Experts of a small language model: vocabulary 32768, a softmax router.
Below are experts of layer 6 (counted from 0) of a mixture-of-experts language model. Rows are named router (the router's row for the expert), gate (a neuron's input weights, with its number), up (a neuron's input weights, with its number) and show model dimensions 0-191. Each number is 500 + 25 x the weight over its row's rms, rounded and kept within 0 to 999. Numbers have three digits each.
After each expert's rows: a language model's description of what the expert responds to; "gets" lists some tokens that make up at least twice as much of what it gets as of all text. This comes from a sample of Wikipedia text that the model never trained on. Tokens count by the router's weight.

# expert 19
router:543494492496511467505473455489533555505478518527485509473510498462496502504521522504495504465541524482529483526553475485460513483484488499474508468439523537495476480503509486496517514492503497483512529474492518512495474492519481518483478498526494496497525468482540507523475492445503512502497500475532496512521511475498513504512449518497517476512498526493525494486472460517463484544478444483534443530476543489491513553446507540496493481486515486470521524487516507449500517553475527515501540511518485517526531518485475438481564463458471482491531506507482548546506500486494481514
gate1:475478523476516537481490520543502464484471509511458473499535479544492513505479494496468525450516495495467507541512521478539520492491562481478439462534485500493509497473505499499516532500447477529502545485487472486491501478535543492504508487517498464502529500485515525477513511423502541530466499494472476498500477476458509502505466499479497508515479516460517465466502477514493512506507486518495516516438510480495488553508539506510498451508523432533477523509456506488532463511519485492493507479530497521445468512501509443512535489500490485535492517511519511518470517498459511510
up1:501484494522518495525538513466490580492506513460517504510490504487493497530524548550502503536478543516478533472490506475519492545505458527468499513474557506499486516511542500465510523490514490495497487449526509483500455521480470510515487487491509496508477502506481457500538468513522494503518499468560507515485465493498492468510520486513543514522514475525494505527516518523504512533500476509471487500502508507501529476524496501515460516439493530449537549511522507490474544518515516521569507533503488517552553524513532508511447483499472494479552533539471469479493511486522504494
It responds to: Line ends and In. Table row endings, markdown table separator rows and line breaks after list items, plus sentence-opening In, During and the word as.
gets: " |\n", "\n", ".\n\n", ".\n", ")\n", " in"

# expert 1
router:528484497507486513518514467494520535533515518511498522516519511481540501489495535493475502487531509503517509517538480490472487483501488495514486511506557529505514490499511524446528533515482507493507514498537518508502524479518472517488458496482527557471524519493552509517443507474545513470536477464511510551537465478446491493480506549488503521517481508456520526510509488520451481519456478512526435503475505491491516556489497515473480501454512492508473521460491510547477521519486514440486539514544521485493524524479464479481501504453494505506510536498483509540479490479442463479
gate37:539555499493485484486471476469493517503521487482496514571449525435518507496507467515508509425475542514533469506485501512472510489465487516488483506531472525492518518493500475480500474524500501548475499491469507475475513509503511534460471521486529463534540469524489536505508489488481518493490514499462497509501539490432483471477499488440480512531519519499490522524543555473508498520472511507510491514521515505489495544482502484444507496465505515528470519466491470533482498535517449507519484462516498529518470504493539521496521489468495528534493519508509458531519541484491476483
up37:523499531500510505482534510477494524549489444527489472447497499519458474496510475520488513478481508487459499462512496522495481523510471522514502477474478561499530468416504530468488490544518490536475509489505501442495455522489521535530491500504494547515502514507509443509497500463532549520511487530498447504520456513545481477494476503487500481502490524517504520500495513483512498481547495482513516477459508481517482471530491526479494491517533504502540506490494468536521506531540488472541515466554468509501516515539477484520554481507499509530488451476493521489480482470502491529
It responds to: Word-initial letter pieces. Short first pieces of words split into several tokens, mostly lowercase, such as tr in tracery, ch in chauffeur, f in fable.
gets: "20", " T", "19", " p", " d", " t"

# expert 27
router:490467505522489487527521501509534503521471487526517530512510487468527514516522523459472472490536469473531535538503486479495504478463451507511479506502502530525520483512507499474513532509462483490533526487556548539493500542529489503511485444459526508486508485464546544496475509478456521464516482487501528502524469487475509554470500504487489514537476525499509500471488469520491472528445471447529472493475511504477517501490552496481500502492516472505484511511523448493481531519506501515486487505552502492520533526474448466462517478462496528475519503533504511552500500457472483542
gate2:452495489514498460510521491488486565500483445481513473472487532511492482531501496455523515486514508564492466499501476533498497503451512472498460519525471459504508520482477513521505509499513475512528503472469495536500478432507491482505491444472498480452523436487523450509483491506485502482516471486470535478468509508470536509461471501544510536519452514481537543530472499493505473483484506523507515486485492480501523462513511522487500464490483469510500480506509517467495526480509479487501470492528527490530493488519547494435550492509472488496455514482479502522476467541533490499
up2:492554491489516492476495511467499503487521517484512519500484489491491519517510516494523520529483470511473474517467495436463497522490514457533508463537552461525556524495527508517501469487501506486479495463489525478495518533463474529472531494464467508508542507472487517506449539404528529513453506508536493521512525497497462530498511476513476495509506491467521507499541536450481497508465501471435473463504542483512503477455518490511500483492520504478507471509480497524472507510528455503515537538475481483544470511479522469521500469492512489516497477493496516507490497478483550488
It responds to: Numeric ranges and years. En dashes and spaces inside number ranges and year spans, like 1932–1939, 41 to 50, and year-prefix tokens 19, 20.
gets: " ", "19", "20", "–", "18", "==="

# expert 5
router:490478505488524500503499508496504519507491542560538504493523527464510478518520545474487490482554484478493512504514446490457473489479484492469511471447547517509486465503470520489536496486514504472477518506505515541483517480527496515516512502498524535477537455480539507500496471483497521487508508451500510473526512442480506511487479499504512512502459558494532528473457486471462490495451468463560468529484526495476522555509472517468470483480497456510518500489513505466463517504510539504498487500525476521521526520508456470503522477500460543518488537530494508530520501475447489505
gate0:515463502487512502462512486516507498513535507469528472468519497488482475522491473496507513509509503502468469475499491492482491498541449475502513510497516510518556499522494516517488517507543508500589502483471480480553565501466466496509541528487484510535489481500506505466464484518487500468527519488541529505469519496503453454554521477539470525547540479485497510470497494508488499484490521464539556494524484524498503497460480491485476480474550511503508480506488485506477486513518500529486507435551449470509504537515509533514503545498504531483484501447494483519493517549516498521
up0:497497467477487492470493535513455494489487492522516480482480496508475485522504470486493477502525511492523487501483488496439455479466449474485483492493548504420509497526469478488506467495526523521564510537482515517499542481515503521499505529492495519501495470510495492485509513514506506499548531516483475520463557484480452503477490456559483497534480504465479497503504505499550521479493519474506535515548510483565508450502487558483493474473500500490530529488532497462509486507522524523522522517519504485478517527500487505413509482500474512499464467533525491472525500542511493504
It responds to: Separators and determiners. Semicolons and pipes that separate items in lists, citations and tables, plus the and The before a noun phrase, such as 8549217;, Undisclosed |.
gets: " |", ";", " the", " The", "The", ":"

# expert 7
router:527485508511528507500480509491487530543533510510541520491491509447505449495545509483517489483514500474535502547490486503479478469474483481473513478496501555539521500504492504472507502510471457484552484474509540550454500510515473518528503464492470519454537460491525535491501475486460502497548482444521504492510519463489512534482470534485510457514502522482517460511432491464481486497484474473514491506473507528436515519504499556463470495464544460454518542504521483495481514523495501502496514511521475465535529496509480482481501475495473497517485516523496528488522513489520474522
gate0:485492547487462492515524504502533471484472519469492502539539468506485488511522467501535502465505540491470495501536544537556523521510475495523492507526526470485510507456458538514442518489492514481500526483500500514510534517475489463485498519482496503488489483535513450531486488510451449539493500479498488474471490489479505523499526464507560482459523488499492487464526530515535519478473531496465546505507481484523477475504505476535530479500494507499521474482518544510458503532458482437502489499489506478507511504531486470499462494480558496513471447500494465507537473491520470544
up0:492495491509482511498464490522509546513488480463492527516501536502489478500486487513524508514505499448537526548509545506517550505430511534470500516477489484531507520508519519487504495497469519522441485475511522539512498484515475471522488511507493493526512532512452470467447491470513468510519495513521535490543541525501488552501468490514494517510492474471466540538502482496508543513497512518506472533504492514500496480508494455502510495527541451522535511526507487482498497528529548477476496526466535460478527477470503548504470525489534464482432454498529467479530528523508492486
It responds to: Ordinals and quantity modifiers. Words right after a, the or his that count or rank, such as third stint, second season, one playoff appearance, full time.
gets: " a", " first", " an", " one", " two", " second"

# expert 21
router:499474495503513521508517453467493517518504508538515519487516524484499461501501556459508473505552453475533485482524468498462482473446494508466531512476549533510522461479498538479512532483500506481500566514542500508489499464524489534503483519486497533458519455494529508491507492481519528485534499469521506469528508467498483497495454519491521480542488522479516479494488493472476467503484471454548451500485503493494537529500464499468486492443477453511490540498517506496449480521481543504494519497496492471502516510493508509481536448494469526533497508491487492530514501448445501508
gate0:470516530513531503488506475518551472511529439513541498459514534495502504509520519479448487451532531463455496504495483475482490512495515501537565497499516491502538489501508483509516510491495492514540485511510452491519549503516514496513546503518503515493524491533467522514480489564506491505508499481520492504535497508507519508529491526502491480508418514515485477509532452551519473474505449501500484510505494474480486508508482508503495481524484482454519482438520519421493485479539479526493515443474512521491548493551509511497477503438486489509508517485493484498476516484506516479
up0:527501461489460468502472514528473549483489493523504491509488483480507464541422474526503482472484449505524518558503527517469551488527489497499529501480492472542473513474541471490512493501535475499491478482509501489468497508491534494477513500505521466516522483505466481474503499460542522500437544501505541498488494504501478480544551484489509449447503496482499484482502501524515505505463502491501489489466528484460500488457513513469498511485525489486498483495505511546519523542520466462515521482511510529490446457461488499486515520558524482519498511474531501540483491466463492460
It responds to: Conjunctions and possessives. Coordinating words joining names or phrases, mainly and, or, but, &, plus 's and possessive pronouns their, his, its.
gets: " and", "'s", " the", " his", " or", " their"

# expert 12
router:516473503502535483507464486505514516520478531539534544500517516474520483475496544500482479487525499479516535513509459471476488474450475539476534485438589526499524462527457524506494501523496496447485525471501506528478497517506449528484520496501483519453510474506512494512481482493497537501518497458526511477522496449489494497493449523482492478521498505503492508519484483505474495496467472497527468498493496492490530547482487535492452537477495467465522551480488508495474490512464535495487484497531488496500561506523517479507558486469492534525494510514464505517508541485445485505
gate1:482543543515477469493523554510521501507463528453512519474525470516461498472494500475506508480476514460531503493507486534488495504526524529470555496478534493544551507489483494497470482501497516496511492493497462462525485464467467478512463470525478496494485500525500512481503477453533499540485474522522500530504498498481498488501494499502472502508514523504497475511476482495516499515444494494512501505484515446533485509477505474481503479507506470484552501542470518540477472511477499501536564477509523459501529470473510516497546502506528521496508530525526490605533455493447492495
up1:477535470504492535496495495490483468508475479498491507510527454520507539531468511526469503513487516521477516506493499536492543491530515503517480470517484515505514534485446485467481538510482516521517490471498497490536525467476490485513479473445527474502490487516518502495544496473564459528538486505453453542443486527484525476490510503478506478505488515472531540511476495466478488497480507504521485496538474498490487500518546550463485530504560498495503473525483482506486483510469488544464548506504489550486469454549479536502499507561488488487519461531497523476517488489461511521
It responds to: Table cell separators. Pipe characters separating cells in Wikipedia tables, especially header rows and row starts, plus == section heading markers.
gets: " |", "|", ",", ";", "-", " /"

# expert 20
router:514475536513491466508486478461541530510447552530550526526541543475495495536529513521494476484522488494538521511495496477480507509464463472483535479466500520548474435546498514484536493506511460507543490485489518529476514485503475507481522473485513529497546479505505509513482500516478533509548514459524506489522446475516494509497468514494504516501507542499516490476432483485478487530481467487524483511471538498464514526457473523465496509510466466516493511516554509516487517535514524479478492512522482492498522538481499474493515485449470524522517510505468539524520532497490481523
gate0:516450486532487457524504513472517567473478465529488468541550515476515521512502493442452525519451509513508532524512525476540453468522522470478521495504476484503531489501493474466511482539513489477520486545502454474496500449504489448485529495484512526503497523483526516518505525558529467551501474518511499491492470484489494507549533499509487510510482515472533545493501498511527515516492479515482512503477534468476502548523503492535499493489497500491526500510510512531453485497519482508487465478504496480441491526519493505517464513496477532523507477500532488432530506463498466501
up0:516494496532511503477498553491533489488487515525498514501518506549497487523548484495564533474495493524477476509538482491521481516493525471474519505502496529541509493534463499535485470525472507496537527537539458522517492517439493497496542516516498508481461514548464464496540531523531485525521469473464512501504521444471508442467430537516508479510493551513530518544491454530476511520460499516504507487473503508486545483500463485521492489497515547489503514502507497507479512514514530538464506463494517465503523516500482535491493513488525523492472488502553490502526501470530512517
It responds to: Infobox list markers. Line-initial dashes, colons after field names and table pipes in infoboxes and lists, such as Born:, Website, Succeeded by.
gets: "-", ":", " |", "|", "=", " by"

# expert 4
router:486498488493491514524510459520496524518472540508499518496545523477525499480540511490522450494518505489522517562531474430510469477486472458467537498456537515558487495514460523480475520506449510453477545476530501503468507546535491516497514510474506511479543450472502524484482537496499501500488494508516497466505466476505495525508485497511523476524487498490542484501475493526476482520460473472522496509431542505491535496459505522475497511505499484492499505454499472486482491509487522522466498527551492505544537500484484492481509458478471544495515519537483494520532514472476491539
gate2:478444511469564511494515497483501497471506528484419479530535496515500504551464496503491506559478492486518492496488530482509528517484530505476517488527502516453512500532486492529485516509494469496530482462538525455470525562501515513479472513492489494504529517519535499446498508476496517501480478513475496518492509489541511477506499465464561465476510520491528472505464447516463458473489469492476498513483522508499491499514497493519489464489445481468501523496518490494462457434489479499504516466538512519495473528502546544512544476499518509478532500458508508491487519509511501497
up2:511525529517516484520472475504484477516503447497500552509492526510522518500525459518538526477511477455493451480530486467501474525511436492532524500497478463531463499507490526491479497487506523474547505472512463491489475533500455501546522523503508495545482521515473478507509535494493503476499542516519491461494508478474495511518521501530500537435511525484473484483525510484522526479503541507531515460494489468460531443497536472530547562515553541519503498540497509504501493499509470513487462501503491481480515493519485476519465528482497502485522509527470499492544549526502496451
It responds to: Numbers in data. Number pieces in coordinates, dates, codes and table cells, such as 07 in 45.0775°N, 20 in 2019, 11 as a rank.
gets: "10", "20", "00", "12", "11", "13"

# expert 26
router:520479508510511510508477506511512538536468501547538529486524509474524466504529532488511490454534478475529494499499507469472475485465497479460511485467531538536478493515525513470540491492485486453499510521498506531493497478544492509520546482512511512479535467473505544492506497454475514494552473501473504485499497475503525526499476514481548494515480530487512483495451474531447466522491453471550471513477541517497509557490478525512483503468486461502486535504520463489505484542453517515494480509499530517520525539462492466458547454485491512484481508507498521546541509514484478515
gate1:473452511522488501495451491520485515471470489503473520519453485476566490514540536474544524541482501502483457506491493508496502547504508487495541511443497519521497518487459475471484555480530523493486535483498483438489496496488446498521464465513473546527477505506450510514481472485504507474486502518519495472466521494520465503509546491532480487524539532507501481536541490502467505520495471490512476475539525510530506507498509504538512520476523498517512506563490512512441470533501489480504453500515499507484496536509526461508521471486497545508513487454474534470501515487527511502
up1:463465482519549475513476504532497507480521540526518493501507483504471529493514537456550531499511511473519495574521510483488465465504498513515485489563515516463489485469468485470510543511500537500479479529475500501517473492508506530505495482520513493507500517491561482501522565486488485495458523548505483507478514505511525515469507511504487510469487478495506509490529542495542473499522472507437505509482474505546497515473487475531479488494498508527465509468523521458485526484532497452533437518486514509535512490547514496527481545534490472510511455489532538498503455513502464503
It responds to: Clause-linking conjunctions. Subordinating words opening clauses, such as which after a preposition, when, because, although, if, plus commas and periods ending clauses.
gets: ",", " that", " |", " when", " after", " all"

# expert 0
router:515460493512496472497487506491535560527449503531520541514527521472503492521529516516514480464531500462514481538488507473476486501457489495474528490510488531519477478500531498480511503501492518514552532475503526517505484523530479512506498489496501512490526459480500511537489498485485541491542520472513522551490458492489489513493479523478539515572500491485516480517468457491462472555454482480525469535518547503492518524479500518496477501499496507543497500514586491479462518563458530486495498498516500509503521521498489466460525467470473533521498473498488526556505486489465486504
gate1:495510504487489520504512499509493491514563491511490534468490514478486508515464485525483544479495536529503483497500541456477478485496485489486516520562519554506479567516514537501507519480486516482532519500482507498525497466487511528508560478504502491481536505499536492507518498513475506521489486510530488489522505491446513521522497473559444529497519486576471484478477466512472467514474496473466503546517491475476510537532528476511497498473531482490449517496513513487515492505484481510493490463513453489509504524507531554465464558467456481505534502485502501470511553454488489498
up1:477487493497487486468487539480504473523491490473520541511512457502525479485504536487484529512516508559457438510495526468451541510501486522492457511510522471487516518463494444490505515498480506498548484528542529456542479514472504487545476513518501486524473516484507486465523479540521487469455479528512507507489499463443495521503504474514481576507500500460473465546534492510451476539538488480478491462518511516507496511511508511510504491493501536529474479524432481489485466508442458512506491493509488478486461516485510503505485530497527508497471479477494494508528514502535480505
It responds to: Prepositions after nouns/verbs. Prepositions and linking verbs following a noun or participle, mostly of, in, from, plus located, based, including, used.
gets: " of", " in", " from", " on", " into", " as"

# expert 2
router:484487508486539468522474501484550534518506528491489515502533500487528501488501502508494499491522515483508520522538432475474481454489499503474486473465507532534493493458494529491507505499496498468497546536524509529514542503501486503520497467511516517470516489485531500555482492429501534506499505500500482514530494481534505506478504501455522453557466514488531522531475483471481447480482487454513497525470524512496512528470494518500444488480465479474522488494533487486482487527474500501487467534558488514513527499494461454468529505469430507535508512493498526537516504483458475544
gate0:501539514488506481485551503505479507484513510508476499499540452459487525485502534556524536487542466494517463460537510493517520484468541530519481493486487563503477474467520529539501561465501512498533492510531446497505517488495493517468537494511506516517499478467511465513524490479509512493528458506483490506534492474511487473488482498515485448556528515508489506512462517503482467434458465487553504453529521506486499549501459536474513505456483506483491502484528465519496471482536514453504526505503501501514529521527485489498499465534505479497478486526528528499540476492496505500
up0:496471481454521531521517556471501548504490575532512523510495449521498544541555497509561456483532474495447486511510462466480475510537535483499523515511526544488506521506479519462520508503501496464485538518470483496485504499522488509529510497493518550510477522476474504512497496512478450527482507539515522540461478502482490529518497518487540499486476501508541532486488486539519490525494495486508503479526543510526507480521509482469490501500513517504535474500487547496509537519502514481424500485472508475530489493525507472521505497430499517487495520492489496548458500497491511506
It responds to: Plural noun endings. Plural suffixes and plural nouns after the, these or their, plus There/there and closing parentheses, such as DC-6Bs, proposals, winners.
gets: ")", "s", ",", "\"", "es", " there"

# expert 10
router:539475502503515504483515476507507532502504561520484532502524542471497516485525510459502469501521536455543479513466456451495476468477450457494497472469552528529475514491454514482510510488475535459485538493517515508469481502536418554473512499507498528480527488476512512494487513506491555472504472518488482473506499471486499497500466487465475486546506513466510504514484493506477471512460489450545469515478524498489544510476482525484464477493486489474524485502519500510477488543478538508460474512519499485525526504468501481492502485456453520505503482518485516515529491471481524523
gate0:496503499462513512503499499492491473505501535526537459515515535481514511490491478510496484490519477490487486494523477511516513496535433505495488514511501510532439493552476508508469513534499524487525509512487508496510509517529457501473525511429494519503546514500492444497491538475459480476524468477463565499555511422460479504520481498469543493509518541524521498468505486500494531492528514494490507489481531496502520537485459508482484528507468505472504464481484524462512499518527522481518441531499458474508509529520471454474513522504530492524505460523496515510540519474511510558
up0:544513526513464485524462512498550485491462533504507492539547519509521504465543499493526479481487525499525482471446519453484533462502511497490505482462494501560527522497484515536510475526514524462522456494499488485491564500534456480506509498509469508509524488505512484554512533499508481488502494494508496512516488530485499536475511527508520511515522503443495511501498513516447463536514496480530431529490494495522508488541498527466537502521511493483476440466533557518554531502497526507505531507477502461479506529466509532501529522499494492499503556533508507510477490485516487485
It responds to: Commas and foreign scripts. Commas ending clauses before a name or list item, plus single characters of non-Latin scripts such as Hindi, Korean, Chinese and Thai.
gets: ",", ".", "),", "\",", "19", "18"

# expert 25
router:484468515499496505485460465474538514524513507493503524500523536455484484508537510494504478503516534479533479524569457499460468469490507487521544485510548508541466501480480527518496508507472490482499522487525511549494549496495451530502524504516483479473562485474530503537487481491507493529526541464523528498492472477513463488472467497504502506533501507485512512509492492476489485518502450500521483509473522519481537554468465536482481502460521498508505518470501512476469500522509544479504529521518466508501515500495464505506542471441450530524474486486492562532514508477448498513
gate1:487489538500511516503484439480464470474488479492454517495472520495525529495500494495512456543483538483505462472465465497496503492526546507496471540513516482491535521487501503491514483516561522506502499473479510460515476529478518523482513563478529520535512477472495550526507498557497479542496523508489492505502484505489482524478525502498502518511525464467498562501491525478525498536499481505491524528502498497497497488512511459567495520440476450477527545492463509471497548510480505472538481520503480483513476467507455537513461514506507458523468496451476479498536511496496505523
up1:501534545564479481516501519524503484473508551530505479523505488500506528460474504532470523500503486494512513490495459530496510517469484505485471472510509488530458496493483527536531484483504521525502487514473497528502457526553513514519463503504500508486485521488493449539460488495524483478484470507465461481500517508436513504529489523497524483498524493527546475503525529496534483449518495496518451503495511513500500569501533554468524483467527541453570496505461524484494492499478519472472497490482470470505469501494523475524498512493522485501486484516477486481569490478546497538
It responds to: Verbs, pronouns, adverbs. Function words in running prose: was, is, were, he, it, who, also, plus adverbs like generally, highly, safely.
gets: " was", " is", " he", " also", " were", " it"

# expert 29
router:543477500495515471535481475471519530536477539542540554487531515486494494532525564500496494487557480491520462486523499475461505484463485488452494484458495522499508462520490507464525503470479527497517517482543531525488465498530478535514489475489514524481498460511509534521484498489492534487534477452510521493528485469479499527487463476461531492522457535484475471512468502477466464527486492471528484527489490513459525546458481546500487489515485486498528514495530501456481517494494534484468486494504508475527491511456517461499522459472457503531506514500474522520512518479469513485
gate1:507510544522473489493442497514507488502541489497469496478499466480526475474487482486500465536473508504507534514452491527460472503512476483502489490499494499520470524476451518491524509480499533488510511482496513467481494491510509493420495503503481504515510518474487488540492472506503454486491522486488509531507506429522475555507466482526483482499476524501501475483490445504520495539572472455516456543539526517508474492488480462503551528486522527492507485519489490484487486476473521469467542496485488456502522454514503503492487526494478544556532523522440545508502502499514508523
up1:475474514497514501480475501469492530518481498527471494506489509509471485499545455497529490525540483447476484490507468535495537476451550493540505480527494507487495528470507498489515527510477489500531513491494465491569464540498501522514522489510520523477513499448538528535508479496484514472454479506464506493474493508485459515504513528505500529533509504490486525537540463532535520509510464502476522484505438470475544518470498533485524480504488527481479526495496520473493526502495475479522512508528508503540458477509488496521564464565513470513430512495485498466485463526510510476
It responds to: Place-name commas. Commas between a city and its state or country in birthplaces and locations, such as Nashville, Tennessee, plus in and table pipes.
gets: ",", " in", " |", " –", ":", "),"

# expert 30
router:485515524475489517488528509511537528503483550530500494495528524458531478479490520520527466502528500478537492523533453489495478478478493473461510480453510516529484484517519490490500500498497501479489522536498493498493471474513435515529511489489518513490523433472510521513502492506510512485527476481540487494523471469529481486492480506473557504520479523470510486469465503535474484497483493465574483520442502478510520506528519543470485495487501457455485523449529516510480504513495521474491459533526476494546527513512512464476526460503449490521528540536463514491547510455481505494
gate0:506498529446495524542469528490478502487483492508500502567510499477463466526533464556512532526511522515485509489490487530527516506492508489537488476459481469471506517507519521484502503466519523464504491516468454498477480478508482521492532506499520487492512547487506527477579470538460488467444528482512540486502515524461480490495498470485470480523514532492509490491525511523561477518484461524518508497490465497475527468526503531460475494496467524464518464513486529503495449489485513529480486501485498515534458483519508505497493542529466499523502470508444526464508474535493532507
up0:498524479465529478494500461503519496497476555455503514506493504523523485534511503464486533508485490464535495476520561518483476498486519475471456504516506512543543469464498570537500474466549502544472517547505528469537515456526531499463511494526500498531474550444510520521515511489464479563538485541515476520498495531482532489487536487507484462508523476477502513477482461496502527527485525445523487470489506549477509482530501477522525499521481514508513476499461491472523485474518483475467519515500500515489487482506504492507461481484513512500519484521512511499500548517516474504
It responds to: Periods and decimal digits. Sentence-ending periods, decimal points and the digits after them in statistics, such as 82.57, 40.3, 6.1.
gets: ".", "0", "1", "5", "2", "3"

# expert 8
router:538483513508519490518484481469514562541424517532521495479522524486477493483522527488505493491534475473531518549515461497496493480480469459487525479489489524521482512503547511475522515504469496475561513490545510529468506531550467508543484452499493546498525489489532496510497516504525491474491520477517514501513486466474494562457463505483538503532503533481535497488487488501502471542476478452530481531481523494504530508472471547479491462457488492519505486534541497496464510518486502499492528506534485478500515515480489473469510449483469506506520472488491509541513484471511484542
gate1:514497512542504463490501520517493497543520534520493530492450477469514499507503519525468473553554507462503494504533477522456531494556503495537491487502484505491512512531555481476498506470545504504457486519478488537514494518552525488540499487461540495474493509475537509519563454458496509493538493498535497490554498516482492511526473484490471489497523473487477490501468469488476526519539512526503515521520478545553483472492497526503488519490490521483494458483484537495508499488506464492469512491456487473536498519504463440540486471491473510495498458520529479504497504477528540521
up1:462495512542492489500518542571491480524500440481528524546483495504508483469515538481515506506528511502529532479474531475465484524483498553449489506470480508510493514492484510502491481503497556503467485475511491444552515514515459490496511517500509505458507480524492479523512518500523475476460498506502428502527519499536466510507501491524458531508500507455475481499498521505470506508473462521512488480487501552519457485532501478512454502491532518476485490519475459511499542491511546537510520524474467510486482480524510508515504442471463538523493498549495521538463520528497505513
It responds to: Prepositions and verbs. Prepositions and main verbs in narrative prose about a person, such as with, to, for, by, had, received, helped.
gets: " to", " with", " for", " by", " had", " at"

# expert 11
router:504491534491489557541513507457510523493476511526542519493507529448505513486509538473532471473537500490565489533479494469454488462443478493472505486468520547554502507509488520497532511490444484471528506487517547538489517506519468515538488497478540524492505463465507557497502503505469511497548501479519499480521501481466457511489458508491514500526518525467501506477501478496483489517494461476489492519475523510482516519507468495500479486497492467444488510538549518485472504508489508520459508520504492469530491482478542489448502458498470520546511520516508529503523477480470503520
gate0:496505540479484470515515502475519516472466486480466544525528490546522518504500473498504506533511482489514511495471474511528503519522546547572460513542484503476514471510523480465518465503473503511544500538500528522550490483520504470522488502540510520485501524472478522521511493502494522507543487494526442498496490517500476524500480516512540453507530495544517487515499466555536471528517490511562543490499510479511506518509538485550489482455468532478487482490512496452466515525476470471503449506491488452500513494514541471484494499518494485488557521516497526460509513532484506490
up0:513521501459536489508470537524519481471547525473502465480458451503522450499532497474510500470519503532481510488507512529523555499528473512487516534502478518552511487486514510483447511514466466478545510512507465493505470518503478553487478498480500482470521491495546493468497475459531516464518463457513529465482445509507490496492509496472480485522476454516505492490496551505533511491494475513528479499566492522481493513519480473439530505514489483501490521512504529561518499486474509499502519487498510527478515528503482487530495499503432481458513520487463491487519527449533495502
It responds to: Place and nationality adjectives. Adjectives of direction and nationality after the or of, such as eastern, western, British, American, plus many plain the.
gets: " the", " American", " other", " this", " British", " United"

# expert 17
router:560486531469507518516508491490545518531509518498509517500542517448520545500499516506509490494510494489527501542504515500473470495501501490479539487474531533536485487487498525451529526506492474473520512482538517501497514475553474525533488472495524538489509468482534495500494533487517512500525468521500510470530476461470500526504467547509490473522496520472506501491489461538460506552475482485500462506474496501455506539460489531487479491459491488483452531501505466518505542510475494486484549536540554498552518456460489487487510463454493518502484497523488536510542510469474463513
gate2:473472548504476489529524498527518504502495468526478534512506494458534530476492511566535520526488499501502511491529503476503508504511475547512519416460515466527507504498503496480509535517462485483528488522526496492479480507518496503506505492505495534471482513494465540521506502516511466489539504492493461480540506501513487464476506488457516507503490477530449493456506482463495497495490468525503484530496471457528471544489497508506505508496490445465485526500498523538493539478513444491487536524481548471542457486473498456532474494476474519477500461465478528550516541480521467530
up2:494492488536505443504525469508534492477490489490537458529526513472480457552523537578489505481483485479499508505519503517516485472537510498497509495504450493486491519510506493475513551546472495471530526508516497471482519492475517447523506529496499494491540515490467492494510486529508457507478472524506517444474485470459526500495480480497499518504520475476469521531480506485502505504511505505516516522503514531482491468450501478499492470479495501471554451480489467480485481489485498506491507511528456493467487485466541436491471527467495557422483484469498553505509478505483483527
It responds to: Capitalized word starts. Single capital letters or digits beginning a name, word or initial, such as F in Fauvism, G. Morris, North, East.
gets: "1", "2", "3", "0", " K", " B"

# expert 18
router:509484489513507481525476515509512539521527501533510502520500501433504487519503529436519487477515514465543488509515525502466508461509486501477513465508552559515495500509496472464536510508466507423537531521479532527467492515521467508533486484489507531479529475463512528513476523505476510501539516472498499520490505477486509552478476526496479478492512508471512518472467480497479493526448476476515497511484516500477553522509488535495505478460488455492522520506531479486481520533477499506480507526540467474523535486497452471464488459471485510514498507495504537555523481470468471553
gate1:511465522496473460494482501512485461496475465476466522496540528487512506508481518507510468493495553508494511491533483476515493534469480500521476504496533465513484487481468520439509498512536504478536509540477514447488512521516484529471496504473478520472452494480482517484503517520509480521507521511473476462523519488501456525497575477486533531472485441512462489469507489521451533560493505534488484494497493486453485535518500500480521473509480517519463479451514534485525459543501492532494502466512478522522489453517459476525505469459525521492507478482527531505508480455520472506
up1:516476474526486500480500527527509467498531502521527516506505466491534493521510515495531526540500454534492530515513492493511458495490509523489459475492479523475483448491479495455518459530494522463469471513552496516461480494489551513490542469475510495523506515489480466510471542509529528501543472506480530472484524479490498498470506513507508537508529528468486449509471476502483524526494473510492463502534523510522473488482449506480523460505500512482549538516480502486503539472477544494565442493531525530479474506550532479520499497480502548477488497486563507530517522517509511495
It responds to: Space before numbers, articles. The bare space before a number or date, like the' '2017, and determiners such as the, its, their, his.
gets: " ", " the", " a", " The", " an", "The"

# expert 13
router:486491525505456530527519477491545529508522516517499525514519506471539490521494510482491478528520486494540512537566476468474473476489503507495494496503540532495495481481487519456497524522472499459491518513530540507504526524512470532502502508499512531464533503458533535475476490465515514492496482490490526542553443496499513537468495506494513488531473522487527492459471497499466479518461510510511441526488519467491508513497533523465483485476526483507487506494492510494483569546493514468485524523562516465564512505475428486495498485505477511510489530525495533507512470474472469526
gate1:522527508484489516547535507527540584492483524494500534474482494512544518526504506499510523496523465541519477476433542494527504522497528494485506497461482501495536474541440469487493520524510454494499511488486498488493490523445495544502507509493493542517442530466485536548472510479489478459500514523486525553517555476503493509514515493473505478466507551536512543501529524487496528459514506490492523484506480506488518487482541522504511490513535500489518453492452485486494504552526476494511507504458499495497515450495494508482541491462514523515503505485491473515504511496491487541
up1:501550467545525509508482547480471508465515501515469492469489493520490459502487472501489488500479503475491492503483517497503482448490458454477545536461507464489496510582452453527522494490487510470487499500519507523470500498493522514487501484481495499516511494540492527541505481522485484508506534509504525526559554556514444469489490486462498469465483451468506515527516507497475535444470520519486529505517537494494498513538502524496480477497512532533494497517523513505540473521477509503483535504467472503517512468522503531542480497484489524488453518465487448501475492507496521464
It responds to: Opening brackets and headings. Opening parentheses and quotes, paragraph breaks and == heading marks, plus short codes in lists, as in (2012), ==Selected works, DF.
gets: " (", " \"", ".\n\n", "==", "\n", "\n\n"